config.toml
d_model = 384
experts_per_token = 2
routed_scale = 1.0
vocab_size = 22914
rope_base = 78100.0
rope_fraction = 1.0
parallel_block = false
init = "normal"
init_std_up = 0.0228
init_std_down = 0.0
Below are experts of layer 3 (counted from 0) of a mixture-of-experts language model. Rows are named router (the router's row for the expert), up (a neuron's input weights, with its number), down (a neuron's output weights, with its number) and show model dimensions 0-191. Each number is 500 + 25 x the weight over its row's rms, rounded and kept within 0 to 999. Numbers have three digits each.
Before each expert's rows: a language model's description of what the expert responds to. This comes from a sample of Wikipedia text that the model never trained on.

# expert 18
Description: Infinitive to and complements
router:463517509511526501543495461500504504509487492470530515482500465537449486538506522478495495497473520566518501523496489489475469481486505519445492507524410539483490499491495463495515520524473446510501528470524545497481527496479483499484491511532524476476512520498523484511503579560488515504549494499512491445481506507507539481505494516475488501477469477498462503485474506503503507502475478545515491505490526473524529474571522486518507504503526488497537487557542508524499475489548506473475538517437497492475482497550497466487506493547515476508510501492527492461483486475484457477
up3:512508483491523524482489525493488489513492475544518469478484473527504504509576509470500459522479502501476516479525547501493515455514510543507523483497454502550450472533497482496514500499478468555506525521508505514498507523533548541494506466458477489497519509536525512490469492537464514462505532479510511452489512538530525529461511481444545481485520516492479489489483484497491513475530479528498524540511522515484482520463511490478500471536480489483459459539508543510499520492490479497550518509500490538486437539482538493468494510514536512531544487518496517475504501524512537467
down3:519518457483477541515466492493478497505531515510519507441512491495502516501538516475549481494515486483528531496506499514531506474452508454487499481506506517504530522503479518493486515535441434485521421488530509474501480462508516521521511519527486514488513540461488492490542513454496496452527514513527497524497486567472502516469563549496502467494513491478467511559507523513519504492447536495496490534511491495494503530459504498481522497457504501521541479527477512476476481510513501483471498478531513512543523483503474526526499584489495514512485550485504462511509545482498519505
up4:523546507501515506529494476484483507472511494512496518456507538531497504512492492468497472521510522501473465497487491515521463500529503496496510479498530478496509498526489522511505514506519448468503514521471489529497521514520480539515541493502465482561452523530496533551505520504505486477525497500516496487447506498472442564439535528532506496493500508506485509518487476522503490512496507487505518529482486498480494488499514496453535485444506512492468504516526528530505527476545515538460501489505532531459535525523513491510498454528515494502585520439504489549527510510508498490
down4:538505486507533493506521484531484543489474485487511502500478492490491539471519472457477492509504489483518468551530539479486532525518482505512482504474464495480507471510483456471493519527530535477496494516503524483467475461501529441502495480485488485508479490506468494448503526475543482544476449457485485474535497530505490452506478505513569502527533472479519498531530510482509494494540523531461480489498517476478485477513508531476497507487517470489483520523466469521492504501521493496546508533493485500515523471505523478517492471495504548504507486556475499464478506500447445526
up5:480490515519513471552506482507509526498515500542511515513516497473491484482528494506504472506433504466493477489464485479533482494460500491498507476473494458467493522470465503531532491447509519529508502537518507501488489491531541487471484515510491505523500510473484510494479488517511459505481536463482513461513502511541541451507490504525457523494493514470575483475482523486496515522501483549523508492511544509463484502460507491490486518489525500482504505487524502524483472537515563466455445509530529494512514521493492535481467445541518486543495477517547539472491471474501506495
down5:488486491513547487483496525535507449489517490485482521523476523476520448554503495501510506515528523481530524498532503492479495514484518508530467508500533488488520503521509516495482469465510478504494526499502523505480541474471479497476491497488494497478541511492481492459523494511506482508458510516497494498514502524475432533534524516540474507479568534521503453501509485488478521501526517546519539490524512463503475526533526543485450489518506500471458500456474502463483532505521491517541507493491533502465522546539524474529541500500530492502515478473511499452492537492494498480
up6:463525506507482529471523478503526513516495511533493484532518506476512512536505499452534543455465521523531471528502506489474482495556522516525512521513519520528465532503471518458466500521505493525508514524506466490460493507551515518473528413490514519483496536506469521435460551515452508504522495490530549530510505501538506461505481530525497515468519547486502461500490465499471538501473490495501479504469487468448526493507453469514502488561472513506482440477514524469485507498492543487529541472480548498438511511494478525514480504511547534480467484505488497454494513493478516530
down6:472486493502456478522484505484556512515485497480522500542463503498516478459486532578526510467536452498512484535526504508510514469504512524511519466488483525490498507496481442490528496508493435509516448499483484514484507496458502521486505531499520500540490475481500488475538511484517496520492484455508508522574508446466475490481509513504500511531491478474479482515530522467477480543465494472540502534515517512513485478526498471507501515493487482511553492521527515534521502477549492547521507534507466474530492478503480466466503528485511497448481518522436493523526484499505486500
up7:513487456506484503495518472448489497524460500484532507493501501466531507504498509488470531517504462534472490507473468523511506532511471467473475523553492505504497521505503461492498480545525549521491533495543546482472506530521464509510486566513470505528488520496495465475509491515472486526524531549524511475521532503438477520458506503514517486490493486462489507536523504510528535504511507481486512484472505533493537528479503485465492519510537495503536481508498483467510508535548524491492548504514489494462526511495522502535526483453506521522503571482481486482471527489505505517
down7:494517461455519537511496517531511450514473460534465522495501521474461501506484508481513478496510508518519478500480539514496547525463535488525526524473496488492519542465542507476556474518500499490499501544478456537465461441433512501518498519484539481521490465470504538513505450468528495477514521473475489480523454479510547479483468483537503466534511498539494522492490500490550496486472517513502538496485536483479468518504500478490459494489484485495533503500507477574472534536447497498469499488487525515534458516511500498480500483496489543521514449472553502488492495485484562511
up8:470477495418468469492489475475508524503463534504508517455467524474492549502498540536437532499518513494514520504511496494452498474503529513508511475506529545524499539532500501498449497517511462494491503521506441511511492502533517537519496474522494463515494525491531523492496497474538507513526547495479471510482537491494462455514435493479540517496500497476503500519492512503540459496503508526498504487492520517450520511473496481483486506548514500531503487514536530533567483499499488486495486511490498468539512483486481483537532471525506469479467474465484504489473505474506470480
down8:519481513496478508446486511493559533519500497515467512522473530486503539549485522529553431526486472475511508547523516528521502470551517506503462466534503479522515507490489455475512510499540494548493445532490492517501513469509495493475505512505549532481501502543496504477491512518476487498501543490519510519515505456494554483486486468532475455516489487507511491471504481466481532523499486566471491483449513441472528498531512497521497469500468490562489525485494478516483542448516482517481524499496538500496422470501509490460514513488515542493529490496512485494506518498521516477
up9:491498457533504437507486465485501503533448438503533495474481526475531498499553478524480524492510480518505508504533471506543496495486492476486522527518531508465488454509503484485511507490498488501476534510480498514509560509442492442478556479517575513535534519480492500495493501523512508494520503464501499499489517513472531483528490511524504511521465502503529494529499499538451469456485534509480483510505493458530540514513492453528498525493518488471500451486540527498542473435456475506510517463503508460504536520509509490519504537506500502483521520531486474512468521501457502525
down9:518496517481509518504546490490545459492487522512479533517508523457497518519486546487489504497506515489444517497535487475486532484531508483527475509493471531520477463485492513507505516486500470482544506530480493484498493529492523502499490522479504500480503492522532507535518544549542479492504502568511466516543500469495473528517494520491495495503542494494479510508519514498524542517534455503496510499535476539469473476482484505531480501502508510512515500498513468510487539507475562457485500469479467523534488509506507501481484521530452467544447507533488487496523549499507477455